From a checkpoint of a small mixture-of-experts model trained on Wikipedia.
Size: 10 layers, 181M parameters.
Experts: 64 experts in each of 10 layers, a shared expert of 192 neurons.
Training: a variant of Adam for the experts, 1886M tokens, 8227 steps.
Below are experts of layer 4 (counted from 0) of a mixture-of-experts language model. Rows are named router (the router's row for the expert), gate (a neuron's input weights, with its number), up (a neuron's input weights, with its number) and show model dimensions 384-511. Each number is 128 + 24 x the weight over its row's rms, rounded and kept within 0 to 255.
After each expert's rows: a language model's description of what the expert responds to. This comes from a sample of Wikipedia text that the model never trained on.

# expert 32
router [154 139 134 154 107 107 150 139 128 131  98 180 181 131 101 128 152 168 126  82 102 124 141 103 153 140  88 136 152 141 147 119  83 110 107 130  82 132 132 100 110 108 100 174 144 120 139 100  76 136 159 161 142 119  94 147 123 124 173 119 126 139 161 148 140 148 131 111 135 118 147 145 149 123 109 122 120 112 159 157 162 161 147 158 100 104  92  87 167 129 165 126 107 105 122  91 102 121 146  98 140 161 140 114 128 165 102 109 130  87 153 141 112 125 132 134 115 123 113  98 162 123 123 118 148 100  80  96]
gate0 [137 123 135 146  88 111 100 138 121  94 139  94 126 101 142 134 121 149 163  94 150 132 146 158 117  75 199 133 125 145 133 145  77 157 130 163 133 166 113 145  87 118 125 144 108 144 126  91 157  93 120 131 122 127 128 111 105 110 103 167  81 109  69 124 106  84 163 133 132 134 168 139 138 139 131  94 138 134 117 133  76 112 120 139 119 135 135 130 102 127 107 128 140 181 144 117 154 138 116 163 131 107 136 133 148 134 151 120 121 104 135  74  90  98 153 104 135 174 158 172 119 132 129  71 136 138 152 145]
up0 [173 127  71 142 144  92 131 161 132 112 158 100 119 110 113  90 148 166 166 105 127 108 137 115 142  75 176 144 148 125  93 159 105 140 106 129 109 156  98 174 113 118 128 119  97 102 105  91 129 160 109 138 117 119  94 116 119 125 154 168 121 127  96 118 125 117  93 105 164  98 172 124 124 127 162 104 150 150 125 108 118 123 125 150 134 122 117  82 108 170 115 117 109 154 138 118 130 130 134 155 139 135 101 134 136 110 132 109 131 125 114 102  68 107 157  90 135 175 104 151 137 114 144  89 100 157 181 120]
What it handles: Pipe separators in tables, list dashes, and semicolons or colons between citation or list items, e.g. in sports results and election tables.

# expert 28
router [113  89 106 123 120 128 115 121 137  80 115 105 178 143 145  98 126 134 106 153 104 114 161 106 113 111  87  95 150 187 136 130 110 125 131 113 150 134  73 147 164 133 133  87  94 153 133 143 130  96 177 127 129 151 162 178 170 135 107 138 143 134  87 174 148 124 146 131 118 127 103 139 125 146 140 122 165 112 101 105  78 146  83 127 120 127 140 145 160 128 146 122 130 113 121 162 165 120  98 125 146 134 137 112 131 136 154 144 120 147 118 115 126 140 153 156 100 157 130 128 116  95 143 125 162 116 152 114]
gate0 [ 86  97 141 134 155 168 104 120 115 132 181 160 146 111  75 103 159 136 142 154 155 140 126 146 148  58 142 134 129 142 103 145 103 152 108 128 200 117 129 167  91 145 133  99 164 130 130 134 135 103 132 152 121 110 134 120  97  78 140  88 147 149 108 133 105 116 149 126 151 130 156 128 150 141 156 139 170 138 135 102 126 146 141 134 110  90 127 126 176 137 132 108 131 133 147 121 139 114 114 115 136 124 109 145 150 165 155 115 146 153 129 131  95 151 132 144 151 150 116 133 122 116 151 186 111 133  81 159]
up0 [166 125 109 114 108  92 128 117 113 138 124 133 120 153 118 138 115 110  53 114  85 124 106 116 126 177 137 115 100 141 120 129 133 135 158 141 114 105 137 147 137 116 159 114 112 130 109 114 133 142 116 113 113 100  87 140  99 135 143 131 106 120 116 146 152 105 119  99  84 101  89 142 155 147 110 129 104 126 110 132 170 160 144  98 103 137  73 160 107 115 149 154  89 111 137 155 128  91 157 133  62 140 134 137  98 137 135 106 151 131 125 140 167 137 141 128 121 107 136 113 142 146 120 129 126  86 145  78]
What it handles: "the" after signed with or of, and league or broadcaster names such as League, NCAA, Serie, CBS, in sports-career passages.

# expert 44
router [127 126 123 102 126  78 148 109 143  81 150 105 128 145 154 132 110 162 117 140 147 131 128 141 131 126 143 193 120 146 162 146 114  98 110 146 126  99 118 121 136 158 114  95 111 111 122 147 131 103 146 107  66 129 150 135  97 113 124 129 126 102 120 119 195 184 141 144 128 101 129 118 151 158 145 107 170 154  95 132 140 123 115  57 124 113 143 123 132 146  99  86 149 104 112  61 178 151 102 126 152 114 129  99 107 150 119 124 114 119 116 140 134 137 106 107 141 126 120 155 111 100  90 128 130 108 123 156]
gate0 [167 133 129 108 130 110 113 107 158 167 127 120 161 151 127 143 142 146  89  94 105 126 143 101 147 135 118 146 104 128 119 106 161 154 131 160  93 130  94 144 133 130  70 136 100 119 139 139 153 185 149 119 182 106 130 102 150 116 106  82 176 129 156 130 132 127  89 104 147 113 133 124 161  79 139 111 148 111 124 101  97 135 124 135 122 115 164  89 159 156 126 153 117 140 116 137 146 109 145  73 128 124 123 152 137 164 142 123 128 127 130 127 137 142 125 174 128 112 196  73 141 120 155 124  88 152 136 141]
up0 [150 107 131  95 122 105 132 101 147 100 127 110 185 102 139 146 148 151 109 149 122 106 118  98 117 151 127 165 107 122 137 129 146 157 118 202  97 117 115 133 106 142 109 133  91 117 131 179 155 158 149 111 182 117 141 133 126  93  99  81 164 112 138 110 181  84 119 144 143 105 107 139 159  74 102 120 144 155 139 107 108 162 119 132 131 117 137 118 134 144 150 134 100 133 115 136 131  99 116  84 163 166 121 151 109 134  99 116 107 104 126 130 174 140 107 108 121 106 191  85 154  80 130 153 111 125 113 162]
What it handles: Opening word pieces like re-, un-, ex-, dis-, trans- beginning longer words (re-election, revenge), plus opening parentheses and spaces before year ranges.

# expert 55
router [110 146 165 126 167 108 148 132  97 109 145 145 123 121 104 131 154 155 177 107  89 129 123 117 167 118 127 157 134 131 148 133 103 132 152 125 146 126 162 105 100 119 144 117 123 111 105 151 141 113 125 108 130 159  84 125 143 103 142 125 137 123  98 112 157 135 158 110 159 130 107 111 110 112 129 128 159 122  92 145 136 118 169 104 120 103 104 145 130 124 166 155 159 166 127 187 111  92  91 114 129 125 125 158 156 111 132 144 105 124 177 120 141 131 156 137  77 144  93 143 150 181 153 159 129 185 102 190]
gate0 [130 131 151 132 102  88 146 145 120  98 113 151 136  99  88  61 123 130 156 143 141 135 142 164 133 137 125 139 125 175 142 129 141 151 134 155 128 140 138 130 107 127 129 161 120 116 154 112 116  98 150  85 136 140 120 110 176 129 137 118 143 105 144 107 125 103 151 128 125  92 167 108 121 102 129 123  97 156 115  97 132 133 131 139 106  97 136 133 121 160 148  92 141 154 113 143 124 168 110 121 185 116 189 115 132 114 110 136 137 183 145 156 148  96 156 150 145 103 152 109 130 134 116 136 146 101 130 159]
up0 [124 173 138 129 108 135  82 148 127  88 109 117 102 113 115 105 146 109 142 147 105 138  89 122  64 110  98 129 188  92 133  88 134 175 156 139 124 128 157 130 102 125 140 139 138 113 148 138 159  91 180 109 176 126 147 137 140 138 158 136 121 135 133 109 118 161 168 136 127 110 118 119 107 123 110 129 120 165 122 146 137  92 132 147 113 171 116 126 109 136 121 125 117  94  83  90 134 117 104 114 153 107 143 116 142 136 142 141 134 179 129 128 151 102 136 122 146  84 143 129 127 148 122 112 134 205 118 113]
What it handles: Dashes, colons, page numbers and list digits in bibliographic references, such as 1870–71, p. 42, Ps 95:9, ISBN, c.

# expert 5
router [124 142 112 108 154 109 153 138 150 145 106 127  98 100 115 103 150 133 158 102 162 148 132 189 111 117 104 165 143 159 108 149 134 142 126 129 108 133 157 104 123 118 162 126 140  97 115  91 156  98 147 140 134 132 135 123 142 125 123 152  83 142 136 166 141 148  85 136  80 148 130 111 118  99 136 143 138 112 170 114 186  71 187 131 109 139 161 133 108 104 113 104 109 106 129 131 101 119 117 117 166 127 158 157 117 129 165 130  59 131 141 139 105 146 124 101 152 119 124 136 156 152 133 122 106 146 122 109]
gate0 [125  76 149 169 175 156 135 151 118 151 131 139 135 122 143 105 124 139  99  72 152  91 158 158 140 112 125 142 149  94 150 153 108 113 108 146 125 142 127 162 142 132 114  94 145  94 112 121 113 135 143 136  99 109 129 106 125 134 112 112 158 127  84 164 141 123 119 123 111 135 178 170 155 130 121 160 152  80 117 140 117 106 168 111 118 110 112 125 112 147 138 124 175 138 162 103 141 152 126 114 137 152 150 110 143  93  96 116 191 145 155 137 132 215 139 122 135 103 141 149 129 134  94  93 123  97 151 114]
up0 [ 68 101 147 123 152 118 151 145  96 181 147 125 133 130 130 100 185 167  98  77 153 112 113 142 105  92 136 129 157 111 126 187 125 102 131  99 140 179 148 160 124 162 122 133 163 104 138 120 153 150 174  74 114 112 128 100 105 158 128 134 128 132 108  95 188 153 119 100 134 104 144 136  86  72  95 151 122 111 134 127 123 107 130 154 111 146 128  95 150 122 136 128 103 134 148 120 221 143 134  90 129 152 118 132 121 109 116 118 144 129 133 149 135 169 139 108 146 112 128 148  85 151  89 119 114 120 130  92]
What it handles: Abstract nouns of life and relationships such as war, death, love, success, marriage, usually before of; also decimal digits inside coordinates.

# expert 43
router [ 89 104 100 130 108 162 173 157 122 134 114 123 118 147 132  91 130 157  98 149 147  96 104 109 116 121 147 124 112  85 121 124 122 134 119 106 140 142 134 109 140 127 112 148 178 131 123 126 144 102 145 119 111 137 123 147 171 176 111 108 160  91 140 172 154  95 155 112 157 116 109  97 111 123  95 130 160 115  94 122 120 148 121 114 126  94 156 137 117 155  93 135  78 129 111  96 152  83 133 185 120 152 156  88 118 148 128 144 113 107  92 158 143 144 170 169  99 151 126 150 103 123 137 166 143 155 100 106]
gate0 [104 148 100 167 120 150 101 138 126 118  87 111 127 121 122 136 109 146 110 115 114 126 145  85 142 114 178 117 101 124 101 121 148 145 145 126  97 134 157 186 133 122  87  84 117 140 110 139 125 153  92 145 163 106 116 136 116 157  99 149 153  69 177 118 143 131 151 119 133 123 148 113 118 126 138  83 176 147 113 161 130 115  95  88 106  91 132 151 130 147 120 148 160 123 121 198 148 106 133 107 134 138 153 117 160 158 165 113 148 149 136 159 159 140 144 141 157 112  89 167 102 147 125 119  66 156 171  84]
up0 [138 153 154 115 139 108 116 168 121 148 139 108 127 122 153 140 145 134 152 169 140 107 105  97 101  83 113 121  97 119 100 134 120 115 133 160 161 108 180 178 139 152 141 155 136 116 115 122 120 165 136 140 169 172 154  96 156 118 102 101 136  79  93 136 123 181 101 145 111 155 117 137 180 107 105 144 154 142 148 142 130 160 144 111 126 132 124 131 141 144 147 120 109 115  89 140 134 181 142 163 142 114 116 142 122 115 155 125 133 127 121  73 143 130 140 114 144  92 112 121 178  90  86  86 132 124 141 138]
What it handles: Quote marks opening song titles or nicknames, and standalone numbers or numerals in designations, like Season 5, D-7B, Channel 4, II.

# expert 57
router [138 107 122 121 124 113 167 135 122 141 103 139 127 148 139 124 137 133  81 145 102 121 134  98 100 111 144 136 142 105 128  97 105 159 137 159 129 158 155 137  99  80 126 114 145 127 111  98  78 101  78 132 141 150 107 151  94  76 114 157 133 140  97 124 131 105 131 149 136 149 130 137 122 138  99 112 120 141 138 105 140 181 129 102  71 120 139 123  99  84 117 140 113 140 104 109 154 137 173 140 124 148 145 110 158 124 122 142 142 142 120 152 139 162  95 125 159 122 158 157  91 129 148 107 133  95 102 127]
gate0 [125 125 103 146 124 171 122 109 137 133 112  89 165 153  91 130 132 158  93 122 130 138 134  83 147 106  96 181 162 130  99 111 136 136 168 102 119 129 158 138 126 118 147  98 167 157 140 137  82 130  94 146 166 121  93 188 116  99 131 150  98 144 167 154  96 148 125 151 142 105 117 124 114 139 151 145 111 134 120 121  97 154 120 121 155 161 170 138 108  96 153 102 148 132  88 116 128 123 134 146 132 160 144 117 137 130  88 116 152  98 129 163 136 158 121 155 144 102 110  92 131 100 133 164 160 131  88 122]
up0 [112 131 121 124 119 161 136 131 103 185 180 105 112 116  89 122 167 149 159 110 124 136 150 157  93 120 194 145 145 121 118 137  97 142  86  97 108 106 175 140 120 138 116 112 154 105 138  76 148 114 122  94 153 132 145 111 124 117 127 153 142  84 124  93 108 130 127 120 136 114 130 135 109 140 106 121 147 146 111 115 174 116 106 139 117 133 140 102  88 160 100  91 148 130 128 117 115 114 139 161 144 121 145 154 131 167 129 117  98 112 164 126  66 130 102  95 136 120 146 119 163 130 154 145 115 123 115 137]
What it handles: Middle and final digits of years, figures and codes, e.g. 3800, 21,173, plus million, %, and unit words.

# expert 60
router [104 174 118  89 162 135 111 134 111 122 125 143 127 137 111 122  99 105 183 108 121 113 123 123 125 126 130 152 161 131 147 102 140  94 110 147  86 108 123 125 145  79 167 172 156 111 132 161 156 147 155 164 164 110 103 106  80 126 132 162 124 116 145 136 121 132 123 142 100 128 105 128 117 138 121 136  72 116 150 126 114 101 129 112  67 118 101  96 171 144 172 180 101 127 135 136 114 166 143 118 170 134 130  92 129 135 172 125 112 124 110 130 145 146 134 114 150 144 114 104  88 122 117 111 111 139 175 109]
gate0 [ 91  97 182 124 135 178 142 104 133 120 137 140 153 127 116 129 136  90 127 126 113 167  98 154 137  78 144 129 161 113 163 109 124 162 132 139 147 108  90 126 117 143 140 115 105 150 119 107 129 116 164 124 123 133 171 110 127  97 125 170 120 129 109 109 118 163 137 149 157  98 146 144 140 103  99 128 161 150 143 144 127 154 154 130 119 160  88  99 108 126 143  89 132 136 102  96 125 147 102  96 143 153 118  92 118 121  71 117 134 149 189  98 155 121  99 127  71 144 139 144 154 132 173  88 130 187 125 128]
up0 [132 138  97 137 103  83  88 146 117 152 157 130 134 113 146 130  73 148 121 154 148  79 124 109 122 177 116  93  88 124 105 142 169 129  90 130 119 151 150 132 146 162 107 121 146 131 146 129 105 155 100 140 141 100  45 157 131 175 134  96 134 127 124 159 139  88 108  86  96 157 107  81 127 116 159 101 100 127 143  84 144 144  74 138 141  96 168 163 144 106 109 178 117 117 126 143 148 113 143 140 104 122 149 174 143 129 152 153 119 107  80 141  84  99 159  97 131 142 141  88  82 150  81 171 128  91 141 121]
What it handles: The space or sign placed right before a number in table cells, such as " 25", −, +, $, £, and score dashes.

# expert 30
router [ 82 126 111 164 115  90 146  94  85 142 153 110 138 171 120 131 102 135 113 125 107 156 157 144 108 107 104 120  92 136 105 128 116 101 130 119 128 120 135 160 132 142 115 147 130 143 106  86 132 133 113 141 130  91  92 111 131  89 130 174 125 139 112 154 100 128 128  61 119 143 120 113  96 127 139 185 142 129 117 149 153 123 107 130 139 161 127 148 138  89 120 118 160 137 133 123 112 150 134 136 134 143 147 138 151 156 151 121 138 161 155 120 103 132  93 124 169 154 100 104 131 136 179 101 109 120 129 119]
gate0 [140 155 164 122 100 160  96 101 134 112 131 129  58  83 151 103 124  95 125 121 127 139  77 135 137 122 114 134 147 132 137 137 135 144 132 162 110  94 125 110 148 117 132 110  87 145  95 122  84 100 130 138 148 128 184 128 107 157 117 103 132 118 144 137 107 131  89 150 128 151 171 127 161 140 129 120  85 158 164  92 109 145 139 108 142 155 103 103 138 103  88 168 152 121 110 135 151 138 174 121  97 116 103 143  90 107 115 118 120 128 104 104 116 111 112 121 119 152 105 126 130 134 119 126  98 147 103 181]
up0 [134  95 104 120 175 102 134 147 134 136 142 113 142 144 131 157 148 152 158 147 127 128 118 129 112 116 131 105 115 127 106 122 114 135 113 139 133 150  83 154  92 121 133 131 139 116 141 107 166 127 142 128 105 119  83 115 138  82 129 117 127 161 131 121 123 142 160  90 106 125 110 116 137 116 145 122 154 104  99 184 108 116 142 144 135 124 133 159 126 143 120  99 105 142 132 150 102 102  74 128 127 144 145 160 181 156 146 118 142 164 160 147 127 149 156 170 111 106 163 102 108 108 104 128 126  90 184  66]
What it handles: Labels and values in infobox-style lists and coordinates, such as Preceded, Born, Commissioned:, Known for, and digits within coordinate figures.

# expert 10
router [117 168  82 139 135 127 133 134 162 113 136 164 172 129 146 158  96 119 141 146 123 148 101  90 123 158 106 157 130 146 120 153 132 107 106 147 121 102  92  85 151  76  68 157  86  70  99 139 151 141 163  97 122 113 113 163 102 126 158 118 103  75 103 116  98 123 127 154 102 182  98 142  88 112 154 111 100 114 141  91 122 101 113 138 154 129 159 114 121 120 127 135 127 151 145 102 143 115 141 115  96 108 123 111 143  92 147 118 153 104 144 129  82 155 113 101 161 126 166 125 160 121 136 144 144 135 116 123]
gate0 [103 142 128 108 106 104  89 129 159 138  88 157 122 140 104 131 140 134 131  95 137 136 113 105  73 173  47 132 158 107 113 108 120 153 107 152 108 132 141 132 105 127 125 158 116 134 113 164 113 133 116  96 146 147 149 141  90  96 118 155 106 122 125 134 136 152 144 138 160 148 109 141 162 120 129 145  74  91 100  97 111 117 148 148  98 120 117 155 110  92 168 151 146  90 172 117 108 136 134  62 123 158 133 135  94 117 143 137 118  95 141 101 136 106 139 170 159 113 117  86 152 136 113 149 101 123 110 120]
up0 [ 97 165 109 142  93 133 135 145 127 109 158 122 135 135 106 131 112 144 153 114 136 146 162 122  62 129  97 102 206 169 127 130 113 132 154 187 127 165 122 136 116 163 133 134 173 103 139 145 162 116  99 139 116 149 132 115 120 116  85 162 109 121 125 147 113 139 152 127 109 140 109 131 146 137 118  91  87 123 117 151 109 126 111 157 164 118 128 143 134 138 169 137 113 112 141 114 141 125 181  71 145 124 133  84  88 109 135 127 143 101 142  94 116 118 134 158 160 141 115  86  96 107 134 126 144 146 145 133]
What it handles: Line breaks and dashes between infobox "Field: value" entries, such as Original language, Born, Running time, plus closing parentheses and math symbols.

# expert 41
router [ 94 110 155 117 132 103 125 157 156  86 113 138 130 161 142 145 160 134 137 103 162 122 134 115 107  99 150 129 169 159 181 129 142 133 103 121 128 108 113 106 104 109  85 102 129 117 105 155 114 113  97 128 119 169  87 130 121 125 142 129 141 155 149 119 156 142 161  89 123 114 168 144 112 114 110 100 145  81 141 131 151 103 100 161 111 104 111  85 147 103 138 109 109 135 142 163 112 107 120 127 137 131 125 113 134 124 100 153 121  97 151 109 142 115 155 134 113 154 137 119 115 144 132  66 163  82  90 158]
gate0 [132 116 144 149 122 171 147 145 176 123 156 145 127 130 118 151 148 113 140 128 114 145 111 111 126  97  85  88 126 120 121 133 112  93 152 122 123 146 106 130 107 153  92 130 156 127 102 139 108 115 124 135 151 161 119 141 122  77 106  72  91 140 131 160  90 115 137 148 135 102 141 138 155 143 118 115 159 107 121 132 114 128 116 153 153 111 131 121 155 106 124  93 159 134 113 149 151 123 119 145 193  91 116 112 143 116 138 114 127 135 107 135 171 110 143 121 134 142 148 131 138 120 148 169 168  94 132 142]
up0 [150 130  87 161  99 121 140  82 116 118 117 119 135 139 180 129 110 145 120 147 114  91 117 146 156 134 141 175 150 133 155 111 157 165 140 148 117 117  95 119 134 125 178 151 109 133 136 108 169 128 135 135  79 110 151 106 117 166 133 149 134 108  93 115 150 114 159 104 165 125 134 134 122 142 157 134  92 164 204 149  97 137 142 131 149 141 119 156 107 140 147 171  82 108 182  93 107 171 122 145 102 164 144 124 143 181 136 155 161 113 153 118 106 124 144 177 122 127 109 133 101 126 107  86 155 135 140 126]
What it handles: First letters or consonant clusters starting a word or a word part, such as S, P, ch, br, often after a hyphen or parenthesis.

# expert 25
router [139 119  89  88 125 107 131 115  91 165 164 124 156 155 111 159 129 128 143  94 156 106 128  99 121 119 113 163 122 156 124 143 120  67  90 128 108 139 102 126 133 111  96 135 156 114 115 145 132 125 164 159 115 115 161 118 145 131  92 111 120 165  80 143 167 172 133 142 136 141 122 117 139 130 141 138 144  74 130 157  99 130 114 121 154 116 114  81 139 101 131 176 125 100 170 161 144 165 106 141 137 175 109 131 133 148 159 148 115 135 109 143 122 185 116  86  60 131 127 161 136 125 145 112 118 156 109 137]
gate0 [176  88 116 150 135 122 127 150 172 139  89 147 131 162  84 125 124 109 109 106 152 125 127 159 120 163 119 158 113 151 147 102 159 113  86 164 161 118 179 154 128 146 115 129 156 133 141 127 141 117 127 142 121 130 118 111  94 146 123 118  81 124 154 138 139 143 127 100 135  88  74 114 156 118  94 145 145 135 148 121 131 126 142 149 176 169 162 142 141 123 150 108 112 125 103 126 101 133 119 121  90 166 175 107 115 139 137  81 188 115 106 143 109  91 103 153 104 157 120 140 132 127 106 123 138 120 114 134]
up0 [187  87 141 148 138  98  96 139 157 146  98 138 107 152  83 126 151 133 125 108 155 129 120 150 115 104 110 163 103 139 136  67 138  86  80 136 114 113 149 160 110 161 142 153 164 136 126 117 111 146 142 142 110 103 101 139 105 145 137  65  85 123 146 188 145 150 115 107 172 129 112 119 172 140 116 170 131 170 145 149 148 170 129 137 162 163 142 135 143 148 133 150 157 127 117 153 135  95 137 132  75 165 159 109 136 129 139  63 155 127 112 153 130  71 104 168 115 129 141 137 115 153 136 131 114 103 108 151]
What it handles: Month names and nearby day digits, dashes and colons in dates in biographies and tables, such as 26 January 1983.

# expert 61
router [119 144 108 109 135 132 160 106 103  90 135 121 101 132 150 131 147  75 171 128  99  96 134 111  69 154 113 144 104 123 143 114 115 140 109 128 122 122 151 108 138 125 129 171  84 125 117 125 169 143 152 144 126 110 122 105 109 153 150 121 100 116  99 144 119 105 141 116 114 148 107 177 142 122 108 135 126 123 105 196  95 114 149 184 143 167 154 106 114  69 139 139  90 165 121 110 115 175 140 143 149 112  86 149 135 138  94 159 102 114 133 154 147 132 126 126 106 117 148 114 164 144 145  72  86 127 148 132]
gate0 [137 129 101 160 127 120 138 171 152 123 157 117 149 166 118 124 109 147 152 113  91 139 123 137 144 159 102 121 116 127  97 124 124 104 149 139 135 138 145 144  72 108 106 124 125 141 149 157  95 156 125 117 132 129 138 120 112 175 163 103  87 147 104  83 113 118 152 159 124 115 115 148 109 154 127 174 161 147 163  99 132 126 139 115 154 157 132 131 104  96 120 143  99  77 122 169 163  66 131 170 116 130 172 136 133 122 113 156 133 119  98 109 151 149 106  99  80 173 151 140 149 158  67 140 138  99 131 135]
up0 [120 136 112 161 126  98 128 148 130 112 141 117 162 134 132 118 153  77 150 126 110 127 112 154 125 168 101 109 157 121  96 120 132 129 146 145 152 117 147 143  87 108 113 111 120 150 151 145 128 136 126 138 147 148 142  84 112 159 156 104  97 153 120 100 150 133 172 149 120 114 121 149 106 101 108 150 155 134 128 129 135 105 112 112 116 145 132 145 100  97 130 150 110  82 102 153 146  92 118 149 108 124 156 119 161 151 120 156 135 167 130 105 121 149  97 138  73 163 134 135 158 167 105 126 116  92 137 120]
What it handles: Space tokens opening table cells or numbers after pipes, in lists of years, squads and coordinates, plus short name pieces like Ne, Mus.

# expert 24
router [165 138 126  66 150 116 132 158 128 158 150 153 159  79 181  94 153 131 133 170 132 195 117 117 101 118 161  99 139 120 142 148 146 142  86  93 138 102  98 101 167 150 119 146 108 129 125 123 116 132 121  98 135 136  64 116 149 106 129 108 130 102  98 103  98 107 146 128 126 160 137 162 128  87  98 131 119 101 142  79 114 143 113 119  83 100 193 108 144 158 128 128 134 121  96 115 114 114 160 138 124 121 166  72 159 136 117 147 169 105 122 130 140 103 127 145  94 138 143 137  99 129 135 114 118 117 131 110]
gate0 [134 143 132 114 146 140  93  93 139  97 129 137 160 129 147 165  84 156 162 159  89 136 120 148 165 129 116 114  66 136 140 126 125  90 116 123 137  99 141 120 147 137  89 129 102 145 148 107 169  93 138 118 106 124 101  84 144 135 136  92 133  76 118 126 101 143 155 116 162 126 151 116 122 172 126  97 145 136 131 119 108  57 121 123 150 137  84 183 148 159 159  98 126  86 130 149 164 121 149  82 161 128 115 110 144  89 125 111 168 111 146 154 134 144 127 125 146 109 151  80 134 131 162 147 100  85 118 159]
up0 [155  59 154 146 121 143 161 126 120 111  98 129 127 109 125  53 125 134 102 156 139 124 101 102 102 147 111 170 132 135 117 112 116 152 165 135  91 182 152  99 118  66 171 126 152  77 138 137 104 167  94 135 107 144 133 138 111 118 160 174 141 134  90 122 161  82 119 117 125 138 110 140 102 157 136 124 118 128 181 125 132 151  90  95  96 128 195 119 136 103 110 107 160 148 134 162  64 140  82 130 134 121 135 108 102 144 105 134 128 135 104 145 126 109 148 131 152 112 133 188 127 111  86 124  92 168 119 125]
What it handles: Capital letters and short caps chunks inside personal names and abbreviations, such as Ricky R-udd, J.P., GEICO, Jr, Ltd.

# expert 23
router [ 97 125 116 100 136 143 141 145 142 127 103  97 108 140 128 116 133 101 114 127 113 104 124 163  48 111 119 171  88 130 102 128 117 155 106 133 143 183 149  78 112 101 137 134 146 140 118 168 140 113  92 145 127 123 120 114  84 130 144 157 100 116 128  86 166 172 173  79 102 162 136  80 127 164 144 147 126  95 136 151 162 107  77 106 134 105  94 126 107 112 104 150 150  90 143  89 127 141 138 137 146 139 146 106 156 132 147 154  94 127 172  90 168 132  71  85 143 142 137 127 122 126 166 174 150 121 133 119]
gate0 [104 142 135 143 170 111 173 151 125 107 109 118 136 156 163  62 134 120 144  99 118 143 141 118 132 102 143 155 171 141 156 133 126 129 116 100 146 136 146 145 149 114 106 155 117 142  83 131 127 146 140 128 123 153  86  66 159 129 152 149 108 111 133 134 146 174 137  79 138 158 140 122 133 109 153 145 140 131 107 131 110  81 141 127 147 119 165 136 135 109 132  95 124 153 127 111 174  83 105 114 146  96 119 142 116 140 105 118 146 148 156 123 161 115 134 143 123 155  94 141 130 166 107 124 152 122 161 151]
up0 [131 154 111  90 145 116 155 181 152 151 135 112 135 180 108  85 161 157 108 107 125 132 141 144 132  91 148 152 138 164 146 125  77 126 120 122  99 145 144 162 133 108 116  93 132  95 115 100  97 156 129 124 119 105 130 124  80 130  99 111 107 117 148 113 123 104 140 138 174 103 140 136 164 129 113 162 135 152 106  98 129 112 141 109 179 143 149 131 126 118 166 142 142 130 105 124 142 158 152 174 134 100 107 138 120 172 134 124 174 135 111 153 111 111 111 117 147 134  91 137 141 105 124 110 121 187 143 110]
What it handles: Quantifiers and modifiers before a noun such as other, many, some, most, several, various; also and, plus digits inside scores.

# expert 33
router [126 149  79  88 172 111 129 131 148  91 120 105 101 115 128 119 124 124 141 108 112 149 109 152 131 145 135 121 137 108 150 147 161 158 118 148  93 101  86 140 130 118 118 122 160  99 161  83 113 163 125 132 114  96  86 106 149 159 156 111 144 124 100 112 130 102 128  85 136 107 140 141 136 104 157 132 132 128  89 141  82 144 142 107 150 112 117 107 121 137 149 146 132 143 158 142 140 154 179 151 103 127  92 119 146 100 114 124 127 142 110 136 100 113  99 148 110 166 105 143 136 105 150 127 151 147 111  91]
gate0 [133 142 132 111 139 105 145 141 172 109  80 148 118 150 159 136 131 116  98 144 100 127 124  83 112 115 158 125  85  98 113 131 148 129 140 140  93 108  74 112 118  95 158 106  79 180 154 153 160 132 166 137 102  97 155 132  92 142 166 119 159  90 142 129 135  89 102 105 109 108 162 158  73 145 131 113 115 165 145 113 133 131 103 158 125 119 111  84 145 111 112 111 104  91 101 101 172 157  89 124 143 152  63 134  74 139 131  69 150 148  95  96 113 142 112 139  87 102 119  76 117  94 144 125 140 120 149 140]
up0 [108 129 124  73  97 103 116 134 126 134 129 141 113 121 135 115  90 121 166 125  76 132 115 140 108 105 147 120 113  97 161 111 124 137 120 118 156  96 110 130 151 146 107  87 108 144 107 155 136 112 122 158 129  76 168 157 133 112  70 136 149 146 152 114 158 132 155  83 103 139 126 187 156 152 113 115  82 155 100  81 129 102 152  77  89 129 151 156 123 124 136 142 149 150 126 119 123 123 114 156 122 128 122 132 119 142  96 118 143 128 113 134  77 147  90 125 136 163 137 120 125 141 181 116 126 128 139 126]
What it handles: Units of length and height after numbers, especially ft, m, km in elevation and distance lines, plus Street, Road, located.

# expert 56
router [120 108 157 126 167 121  94 125 146 144 117 122 117  92 129 118 168 150 147 124 152 130 116 140 166 107 164 106 148 113 126 142 110 135 126 139 179 117 149 114  96 128 146  99 109 120 118  94  96 122 112 104 129 139 118 140 161 111 138 128 119 173 143 153 124 144 122 200 105  90 139 152 135 137 128 133 155 112 136  84 143 124 160 100 108 181 110 138 113 112 124 121 125 145 126  94 139 116 145 102 150 140 126 126 103 156 123 122 152 131 135 140  96 110  85 132 147  96 139 140 128 142 131 123 111 175  99 124]
gate0 [115 152  91  74 149 122 114 107 134 127 164 127 130 135 103 124 111 129 146 103 124 157 114 127 121 132 110 130 116 145  99 138 140 138 134  86 144 130 159 156 159 124 142 173 105 144  87 137 141 139 154 114 129  85 104 102 135 128 121 110 161  82 140 135 109  85 110 127 125 129 177 130 107 143 157 101  88 147 117 117 161 149 131 106 132 146 103 133 138 160 170 110 118 143 108 138 122 149  37 139 125 133 114 167 113 138 103 110 107 151 155 185 130 147 147 115 168 123 126 120 161 153 150 167 152 113 101 115]
up0 [121 202 118 120 149 133 114 131 131 135 167 143  98 122 151 107 133 135 142  85 125 126 104 162 134 140 150 138 153 139 117 148 137 193 126 113 158 144 131 135 134 142 130 149 122 107 108 135 160 153 136 135 121  59 129  66 110 137 121 123 112 101 117 109 127 104 140 114 105 117 172 121 138 151  97 105 124 143 166 124 120 156 142 103 122 146 125 161 108 154 113 110 140 163 133 128 130 144  69 106 141 109 116 132 106 139 136 135 126 137 134 146 115 136 153 101 124 137 124 145 132 178 104 149 173 143 135  93]
What it handles: Head nouns and noun suffixes ending a phrase, like -ations, -ities, -ents, years, levels, players, development, often before "of".